From a checkpoint of a small mixture-of-experts model trained on Wikipedia.
Size: width 256, 48.3M parameters.
Experts: 96 experts in each of 6 layers, 4 picks a token.
Training: a variant of Muon for the experts, 293M tokens, 4468 steps.
Below are experts of layer 3 (counted from 0) of a mixture-of-experts language model. Rows are named router (the router's row for the expert) and show model dimensions 0-255. Each number is 500 + 50 x the weight over its row's rms, rounded and kept within 0 to 999. Numbers have three digits each.
Before each expert's rows: a language model's description of what the expert responds to; "mostly gets" lists some tokens that are sent to it at least half of the time. This comes from a sample of Wikipedia text that the model never trained on.

# expert 38
What it handles: Name-ending head nouns
mostly gets: "idae", " Airport", "ensis", "aceae", " Racing", " Stadium"
router:477453528490559570580450517474508520497463491503510491497462536471431477541535510517436515413444474394584507597477486487521480486547501412564475456448491431391547526487418472490567475465402546493411560446549483506648412542508524542606502463551574467455418459500472457496470345491585597501507464520475381561482487454447590444495524492521424476461521571490434494505601580459569456551466555502452654540501539439478499513563522504441493469489542436489529506522554515521454568488537504560527475533487520584518506413479501493427503411571547529518433479431530501494579478375457439579483491641517511447477572451478502546560470540513530484553553517507537518476619545558504456488506437590463540543479552517520506422490515518505498472490572528497479468503540439608509514525504446

# expert 32
What it handles: Locative preposition in
mostly gets: " in", " during", "In", " near", " since", " across"
router:502415615511518490477532468426502568419480551571418480500566480527439531596463554549470475486479552427516505485531474503487460515611454453495507516505569533499560537491519544523402442546427465619404505461590535484487471547466515580480473477525483438446406532526530512490455488514560500505530437491513487508411504519438492384488524498517478467420481519456423515456530467501515581526518492488648517429452492496534475597552471470521383475444496383429566571485481544445437544501532554472499479522513487544565552556540518543458473548580581489469507465477549487519488593523515402610586520427468484473504450445592452509553537533432544553574468474480581588572515525423462480520506508574401562610436449582506512474501468493456405445513531444541443525459451529581571541532414506

# expert 20
What it handles: Capitalized name beginnings
mostly gets: " Pin", " Big", " Ash", " Cha", " Seg", " Kab"
router:544505630420571556512450510578573508478420574564512487478482552476455474444425480517495425462534522520525442500519428511476474527491484464509444446434445410551477520577485429512507518494432507449487528508500398544610480530493529507533581560592511512458446544575520564561441482512518532500549483522467485453459587523519464431516436557545447445466498502348407485509493541495515609538510540471571456447497414467449431522596520458576481441467499478434526554565535423526486486577504483483533553551462570429560538459513501442448436520516519474463462491504492468416484513411451533539478613616522520559483548447557521499493531544441530606554482463448562492581535602546397444438501503495469496602493495478443530439561513554456470487527517491544441562514523452586616444408405527

# expert 53
What it handles: Proper-name head nouns
mostly gets: " Albums", " Creek", " School", " Cup", " Airport", " Avenue"
router:495441508465526559550436477528570496405493466504523533526465600468457503555484539533489490443499486437472484503511422477556483498528503431525476539423457372477535547567427452584528501480466549470493547468497470491676478562531622514569553473512580465489439461489466504565463435475595507466474403533426393576511496510496525395486500488529416496465461492491472467540568574474551494558467523553497515542552478512440484482610528513430460444509517462474527502518530433531479549488544538545489499594447570549515511442538490510421429484496591529485430420409488552473536533346472470564437534621494508471486607404493562517522498538519542543602564426476483537540639545524452473371475504548438498536458499522494506412504467512458459460516573523539527507490558491612574533517461495

# expert 0
What it handles: Person role nouns
mostly gets: "er", "ist", " player", " member", " children", " members"
router:515439473527512540530448535513531537489467533539391447459460540656459444509468519590507550455392591466511470517443475629592545503532520450513538429434493442439523604519475464525505439562573536532489543575535474499577459569550438515600589503544535475523469521577460467536496438475473393463452481515533470545477522551429486430472497475473486438454486525512424451486549586393499397470557557485516525545556493551501463467518599514474362502404484438454563506552547477539458569572529536514532503478498467496602546475409478540406494509546512507495471387507600402470568517514541577581450541454476487404516560531482490512586522514526491439503483500407495515560449544542499493468530451485458539513419498552350524432494526498499435507489472420518452526543477552550536500531472523

# expert 23
What it handles: Scores and table dashes
mostly gets: " %", " 1–0", " —", "–8", " 1;", " 0–0"
router:458477551529490506545493535526452444467509520509461478453575486514536485481504525567462537383438542460544472660430442504529491459619489420478452419456527486476513514553487498479494463557470486538441459503494475520569400618608463614470541440553440487421432421489526567499433509499470481485465459496463393451523460542426531466500536579557476456433551511488467427371552541556509434536504455537531590422563523449530525544595543496520427501470566541477474494409485441474442527582520651592503513544434521495490506547534472521510484478559535590508450484450541460446555579440542560591517479504487477491539573469531520482467421474416551585530418507447497527469482529518464523572508522508425616421466545524441508515564473544511428495527531474567519503559498466545579433566423528

# expert 51
What it handles: Abstract nouns after prepositions
mostly gets: " office", " state", " country", " term", " government", " class"
router:458529592484537541501478529481549541454403515556536372414524508505500380493504508488437506400394526510591476562533437530485527490513504471508516511529483490413486519553468541534445441541406476501411578484490465530571445505578498516575537504596523547422462491525560481508533520405470545399540417489445450551462506523403527498413538532470484471432555665453444500465537542587533488507547512478534563542480430393480430528514547491551472444395524388534568520494520563524425505491539571507582512478513590554513519501408533470459470507533545507511452466503587520477563528420480487531441528582556463508465496418526578474515471522457523436514468458429570611522520519556505471529528456514492506560482519555502582436482506514469390402602554458459460531543520546596523447441512489

# expert 15
What it handles: Name-initial word pieces
mostly gets: " Gu", " Or", " Bal", " Pu", " Mer", " Mor"
router:530467526447556496512476476552537522444518560528575593464524558510496509474433534496491422511524443458512496531463408495541478446555426411501440492437530438515531515519432460516525480492486532536451485480507437538564472511526554538505561486591477510450429561522453519512459423532523562520515499487458385492511485507499562467570443476511386498472461490421413548513570566401517526554516572530598468530471474489456472582620524515477444480454648427487520522578531513490444492479576582513466462531432511556495506466530516549460511478538549441433412463436531475419437522410556469516484586640459599512509593444539567496565530560423550630545518475476551558577575518472487424366470513488464418582424492483481539443514515510475470483509519543554488487496496471579587397448412464

# expert 29
What it handles: Capitalized title words
mostly gets: " Best", " Animal", " Prime", " Insect", "Best", "Mr"
router:522466507419548511534513460520502447454483574522486447376491544504464446429539531539372458410477514463557504584480452498550572422515515482559420445491472482489428500466433422546534508540401525539488488450544396557596440648527483560551451520609488517385438483545529582506487517451451488445489516541502433516529558566493483473462467565584496479486580549488487460431503533531452563478543538453492515468530476487486474509532568486543454472483494417504562576574576497520483573520489548572461482479450607476462557457478536492461496528508531484502430459443542479462458526469470477590419548586454575513520534471555529507555461510488526539572485411452569600524596518593448525363478471484493532445393547539527568501524490503553483403622474456470475520540492449569535487611442498

# expert 44
What it handles: Mid-word single letters
mostly gets: "la", "f", "e", "eu", "ap", "af"
router:533621618511560542491480523444476505500489460496415444458453481583556532493481516565478342395458581458519432576522498566538419486519478516498536507459486490480513529513443502509473512544471507547512470524505541519482487513558534493470532517588500523457465484603483466487484498482484489415570468593505424539526513513501470471481484534509463470511540539458443524498520521475530485368447566491519535338543479523534504510563575363533528472487453473449548535535537436414393497532507409519509490551474551463483466474465544558459497506526578461591455461482544468486530516496521480545554549477554531374423464497576518515454465549542486526521408521415494558531491568579406532579492476595363492573584437501372452445494471578502394455557567426573527595484492466481575536531490500

# expert 54
What it handles: Surnames
mostly gets: " Smith", " Thomas", " Williams", " Henry", " James", " Scott"
router:528453487483510567494408442434485591419499574567530491493576553500509506399431509486472479444509529456533470536480460539505490438512486395481418471450513500473492572542458497449497515619477524535515473560502494496569500499508517515586597529596471511460412449524477538499458470572510545543581540509481455550490503507491491483526505503557433469470488469454386443463494569524500572514505560533607475519432418451490451558639540508558464469453615477442541465526469461484525547472562499530494493580410583469479518426552541463377402417522553396507429460462562457418444578418512463556490622572523562471457540462550516479567476496503603625531536486437487615535540553573445506547543464508462504563445523461494536429527544536449430494499513504520455507525516447544558459455406535

# expert 63
What it handles: Years in headings and lists
mostly gets: " 2019", " 2006", " 2024", " 2014", " 2017", " 2012"
router:467436487505557588531464514440461536427448513531502508475413570531579497523453588535434485503465550421566477580536483542588468472517489478481452477402537480487462567438470517505592455562417467531463513602538526553523438586505453446566506406589555419494456447528520513457447427489588492396502445520415435508446508538534519479567548489491516429424518499474433468425569518482622503482505461536596542472509478405549437520481598417548447427441551569493505500499459495468471542512560517562585586570425544516492485524497533536519494479636502459458446447556513478394525630472588485536464505476433483544411567472461444508496456481498548515586470443469500491524560557536478543428559517535487487470506546413483642449480479510501483470473526485550453533499563445474525451591474520

# expert 4
What it handles: Mid-word spelling fragments
mostly gets: "cu", "oc", "cep", "c", "qu", "j"
router:485489588516514471449526503516492552493508482453414444495489594501526511524421519546590446463442560434544433564518494502504500466490371468468412535492484510503535528459527557497491466540462471529495400537513545575465485551564499423457614412481500512446464505586492498462482443478492498443531496509416414549431496541457502462447494494516443444515564523467489467416554537515518485455471649455477532475550517498439477588436527468562535464448526518479601494539553550473443603511547460478539485516486545555560494494471471587506522534662548485502485427478451511447491548483574480561510467541480645391469546472555430546468599514359468566480419463456568531554506552498521496541381419502410460614569559582462483468506490585463451477546532487521510565502534524581507474487417432

# expert 19
What it handles: Name-internal word pieces
mostly gets: "ehr", "uck", "ssel", "tto", "ffer", "esh"
router:513548456434461469538470490508461488580402529496481536470532521517567475452499578533567479443423602491534516601549437498487560459474407439520478518452474515525504506409442472534530380555443569566465567583499551508516508454589511502481530476551515492395484494543406500516427421503494506490546448508562403549527529436499453501461539481526499482486483490439495510476436515425570585435513558536561539543571456477520430542632573477498497537445486432535615492520551434405440617511509580508522566533487523462490523542547519587487471478571578466461422472472515446436484552489523494586507552638472512463424489407564570547500549477489578567561495550377510546558453506492419475460458470503429535510494575537528571501419483573464467456443498438483454552449531545486557410473440530

# expert 9
What it handles: Table and infobox labels
mostly gets: " Loss", " Turnout", " Registered", "Personal", " Sheet", "Youth"
router:438397538507539491490448515511519478402426521549476444421575617502478490428443539578395485424428477494483464595551530547573485511538430489505429510467473485461542540507490472503514575511436469545436524478553397510548451643528541502529540508473555448443446442513486634492491461390528477345507406514485464523514508475422465466506537499499446430442574533490429528442528595513550562496493534483577529503506457471537476531490495489493490486471543487515519540506485451556437561486546514546570467562455589487454542441461591522449524528533618513491468394472501436444462617500509519603515555546439507444591549492542506504505538520513620546557491484477502527563502584550504439529546478509357559553464463467549478521431435486534467404571549530433500493504509470534512426545466458

# expert 10
What it handles: Institution name heads
mostly gets: " Racing", " Army", " Navy", " Marine", " School", " Corps"
router:503493518425552576545467465557529566475505509485506507472471596460473490501499492591440507413455578449516463556435434534578531427508515398507458508458489445497527511493483460569489547538425585487474553499480509536635490533546539445525581501543582462453482408499480524544515485510535504470505392503432423499476538448464480404435542511530446469476500512470482427529597629494523500511513485504540518489589507449469508517653528479460516492465486498493539490548532429523457531516522597513510529546467583451518558474558498411425417457527573487515464430457540495445560600394517531563435548609438470523472616422465597495417499499495566561561536405421501528533538540528428533419449498551432551467480558529454587463513453529399461461531496498499430560426542440577533559512479577

# expert 5
What it handles: Capital-letter name fragments
mostly gets: "RC", "&", "TC", "SC", "OS", "AR"
router:447491549446602521492438541555562535494476559524517495489566549508468466500463505494476483413418536489517488594428495485481552450530403453578405524422515529475525602488356456561533504474378526529452511422517518530541492585533517501487534572493534439485483467596453474518522450485460555446497475473514389572523498495444545444480524572435522463546507538492450434479562601458617520469452520529487583444631488397492515568602500482560488528510577457570588532560466502514538574498556511529457570556399578495590498501516562524397491481510514515462461407488480527383544509429511488563501443585519480479490525474486489522555566524436503529554495572453519512501538517497425430533428484524424503540449555545450544479487482574427409456495446514460485556491505457531451368568447490

# expert 18
What it handles: Prepositions after nouns
mostly gets: " of", " among", " throughout", " Among", " Of", " in"
router:477524568475555641460436439560453519468595593538514504493466544495509413561357566527451407440575491469530422528491500514480505540494500494500454376431530505360532538511456518495419486507488554521405539535560495547553479527446557531500521499479527440449424459552516546473502433476549460526592421482469502534471608508460477464368475459506517478492554504415434550519557493496489600510557464569667561475610487512562465517481518494502457524464517370433486540475460500480414538566566548458524508503417521466409525506464514569416575451616584512450462525493533464438529530448485499578503494481475573526495516413510501539466524477473509527578480509420468510542492561443444390532487501559386540506484495524526478433466550524531481530569535452534470490546478506553507543500493507

# expert 41
What it handles: Narrative past verbs
mostly gets: " took", " made", " announced", " moved", " played", " led"
router:561449541501563575478428517422526510457397494483516558466498523532556444499475549461553460453433552430491512552409505463566549563546492459602458447496622506497505513561429417491524482497533523459446518503531409437547458533573511517575525493444520516538457521463518554488376435501433425364594398515448445555507494560505481493386568519519416488391515542413470547440523506498554495508496515571506544451451425497600545464559573524570470468486567471544537515521565523433462546498548462581503518478491518589486457492571520489433448446594603569506474454546443479445464489488541395618441539543496564480465554446506500569585478537519489560496431466475457597512605520495489465554538474604494483474469508498445521404513514502477542506605523528555488458502455429521520474482465537

# expert 50
What it handles: Abstract action nouns/verbs
mostly gets: " use", " support", " result", " research", " design", " help"
router:406461545544522525553409514552551526485377471499495536463483500546472496521493526502551467427401494456614501530559457519473501594562505481540447487534482499450500474539500523464459475537498618575437555507537527455506393525652453448514525453572563506441420507501556511431510511522429507475571402584517416521417465452439536503380534431516504434394539549459462551546633558395572542511525526510452572522538461450449480507499521519554443449495504453518522480522583489444440513536528428448503471499436558541505458549557485489450448432595497488417501455527582498455519494416556510581381549584519488493479525480547520533551483535420572491531487520461589615553556507522498511548613469548525543503442506525507436457456476539540448485590490440528478539504453476570500439444465473

# expert 57
What it handles: Nouns after the
mostly gets: " population", " region", " area", " community", " city", " story"
router:450442623513594594578364458501556450424380437509445461441465515498518436479482510521460499448424565474571535527589430566547435565532503440531515466498493435479487535520460488545523454501465518435477574492503483515586435590561522485521539496468536464384430395565593509477475435476546483474477359508476455574494531510465492417395527526485478520432521588456505499511587544527500496513457489566488597550579494458439481559515512474480436489426472481556532487514558464526467564524495469507523478516524542483522519494576477499475461517517542583576483416530529456492522481425442452627497478677476535495482498447510541466588513558500565456568507533444554568522542548603530509467529445494485576576539439535499515400506445545488413495515454526498496542520478519590511509452492419

# expert 43
What it handles: Word starts in tables
mostly gets: "Other", "sq", " Animal", "DST", " Release", " Species"
router:452530520429584430461539488553471441558490554602463521455535540535459458516418489480432489438475498399516506611535498536558545505477375448586462516490477470569499532500485456582441510613477571453397484538528469553518469532575540516489543513526498480401379520597573474507455421456551500540468510502518449565498558543375479411495528526452472513532535487438442512458461460420532595558548545527543539450508465345507465549501511447513469542453520444590560514550482475496453572596552521628502484552419554468444504522515524509451419530519518489501436504504489461435513575546468511534477542554419528498489497432608484433537534460447553579529476415430480520515530492544444538451494499531439538463486539486522561494484449562475529486562626499510508482536550431491487471614390500

# expert 36
What it handles: Participles and linking words
mostly gets: " associated", " medalist", " required", " below", " available", " must"
router:376435553438588452479485538441506507538547583590463514479488506512477391548456515510447517348468517478503560629446460488571491519579469408524446461427528468446551571433443515441542520502468492533449480439623449498521389544575492570469515501533535543453416504499564513498474420509489513479512489484450454484523517531429539526536480529570415482440510584483459517426587529461519453562557528446580561507501480493534445494527539488479444500531543458511610484514485424421480559530582470624569488467516515605520511487388605516464506567587603491476471428454538494490535477485540424554406464499491527425550569551474454584497449468442528487587482478435549532549580551487508498444525474568459563478450542492524474480491555543525485458560524438484497505518527461571444424502501410

# expert 17
What it handles: Infobox field colons
mostly gets: "-", ":", "hylum", "):", " titled", " entitled"
router:561547582407493539485452537521541504448502453496459474463583576553578479593429514585515454398419573487574449526452495514525492411521436447589475439514582524532517587422572364505478539490468440568435566518537495448557493590558457471501606430552477498498443368462588524544513501503529479469543510452488444548496525588495460482509536568515443509480516519491507455445524538513459508479459497521528589537549488506544521524449507484495487558468495495477534503528471470500412460537524496582482478499423430471585578461449484549471525457551530471483433423542507464488576556387488403508440642485488620373545508525622511526486518540510529534583486506436482522541560488472464457510587427517467470555522481426506501437475480490454528526488435533582451533500535470643531449433477473

# expert 12
What it handles: Given names
mostly gets: " John", " David", " Michael", " Thomas", " Robert", " George"
router:530458568439533520467420448543535527424500549578487433499521623515504545388415523481447460450451560425518438522479470510541524504522532428509419475457440478489524501535427519469542491541421466464513498472521460501611523520512525551570609557595476523493455424491460532512459472526483500547568550481522484505510531545415514441494469536536456415471514530428382480377494559519463512491529556476674521487461484403515479493645523495555470483501587513429526502539488465497510522520528524570545553579449583461519532475515544445405452480568621479518431474518528404461471513442450463607424557451533523443468535483540539463485516478499516607574497550474514445541459577566415419448547445541491470548508502475456534441574530538502464519508576468537434439530468417575575464491418529

# expert 47
What it handles: Coordinating conjunctions
mostly gets: " and", " or", " &", " but", " et", " And"
router:434512463528511501573544537517608434540467568609518465483513456447478464489475519455429535443438531415491486537453530500470493543592519353488494560492502425340549598502404525571623499610415563461441478544522430512483470542567566494488516453449532481487478434545579467507432444524590487550485449534483484479525524548440456483493475564542448476480453538466519400454516562504507443515494561612569521427579506489490439539491572400536462552427561518556561513552480456510524508468580428474526506588509580502577411501487555467443472534588605520506448454474551470451464495491586488512432514483455523507454633504504525538452504457432527528589535565507557559559456480500392569422537508511416532534524509451472469483445501514482503506531507443504533497452470510482541511445406512

# expert 58
What it handles: Commas and list links
mostly gets: " including", " along", " include", " together", " According", ","
router:500552481469505541500492460535504533469459564466536566508492549633515535518476495507508449456457534434497426575557521528555537548597476370601476444423527534490428531481525479437525519526482555601402500553564436583576391555540585469465485458444543446476464486568575531505516428466535537409499439525519467576459494512538489497467498507489431505419501518432485374489545503451482480483603485462493500543506527491514481495519544496541429563488526544447537459507494490382512590492595589542553449530467466535545457428520545552524415438662579525533392481518496558463530470506501553496426474417556506438441508450482531445494468518515564536534506474448507535558522543486471445485565482567353506618481574415464483515487439534440522495549542490594462546489483505603503451490421544

# expert 40
What it handles: Opening quotes, word starts
mostly gets: " \"", " “", " un", " '", "Gl", " g"
router:515555635453606482485482420511483472397396519542518466406447534612545480517473509532530494432480509429481487553448401518534524573554465464502433471441542567500439496490469506539463559547443489495427481454472511506515475569520449487503515456523503492452447544611560542429482464509493479498543497573575437503500541593471485475538522524588451475451626569413452474438570491526463498486455521507521534361554421457475559567478587422579478531406515495569506541603563469483456512606543495559479528555388460456548526454459541541449518547482539549517488499528581417391478559503524501521522450481504540462509575522521462473517563541369575568503534538423540505597520503550477514399503431520448581520417439439439479483472496551526468404523538517535498557494513511496555452504464466

# expert 6
What it handles: Place names
mostly gets: " England", " London", " India", " China", " France", " California"
router:542441485534583512485482421443589527449486585554515508447530516542634455467375503550530437504504584413555469532547518556524519479523433429438484482440501493499512541494427519519499502560391426517464490560551520571492436587475490591548512423525510367537434418497510567542490512462588429406537498542415469598448514457484487453461499582490513472425511526462460410505512553573578594433467538504515499410519480489508466548531542448563435456497558536510528514470485380546513494465547426502619495551470560505556609548528488520470509470508557508512415482476547459431488563448510504584513515579467529519470491415447561477484508480483572522546433537478545562565521524573445512481477446542459475581502481420443560413456482522417427453461491506586437527480555481536587488568449507

# expert 35
What it handles: Field and list separators
mostly gets: ":", "=", "):", ");", "\";", " -"
router:488568540514473471508466559542523551525540459556475476405548573539536481544436532478506425475478559471539421588404438559528538445577445455578473461462519428491537537469504345452568505501482462484390487510512508429593433578581503557489569502625484472471493427458518596582485465460527463466513473440426468518480432531448528455526563517499470509497479559451475444387606515607527471452450521590496608513538506473481527555439548421462467590422523499436545481462529508469498555517520435639562471502410506464550492514480509511502496417549604482489463448493508457430544566396500482534448556478500589453498544446539465524477417503423563509576502461474558528554479505470496436472621467543438470511512539498478517507502506482467516493417476513520481550555564481642544483550483535

# expert 33
What it handles: Category nouns in definitions
mostly gets: " footballer", " politician", " Insect", " member", "Species", " beetle"
router:490447535483503485503424453428588447466468475559478548459516497524482451519468577504437451455429478449640521548474444569515529432524501511485437461444546397476564538479440503557456458575359579494478538549598458547545381617552479501523467532500524463518404399587503487451437443506534479510487417534529404456486569494424442559425485487579498503488538592521421489533465620517507544560558538503491586520572511484457474558559498467560427524486548467533482543496512500489432587521498440533531438508512529519530512467490457573493470487592517573460440451542621496504551512457625419527469568618478478493469478507491531561598454494419523459575531543419530458542546496507443529384495469521458555522506549507421463529533447562448494505533539459536510475555574451547476514525488464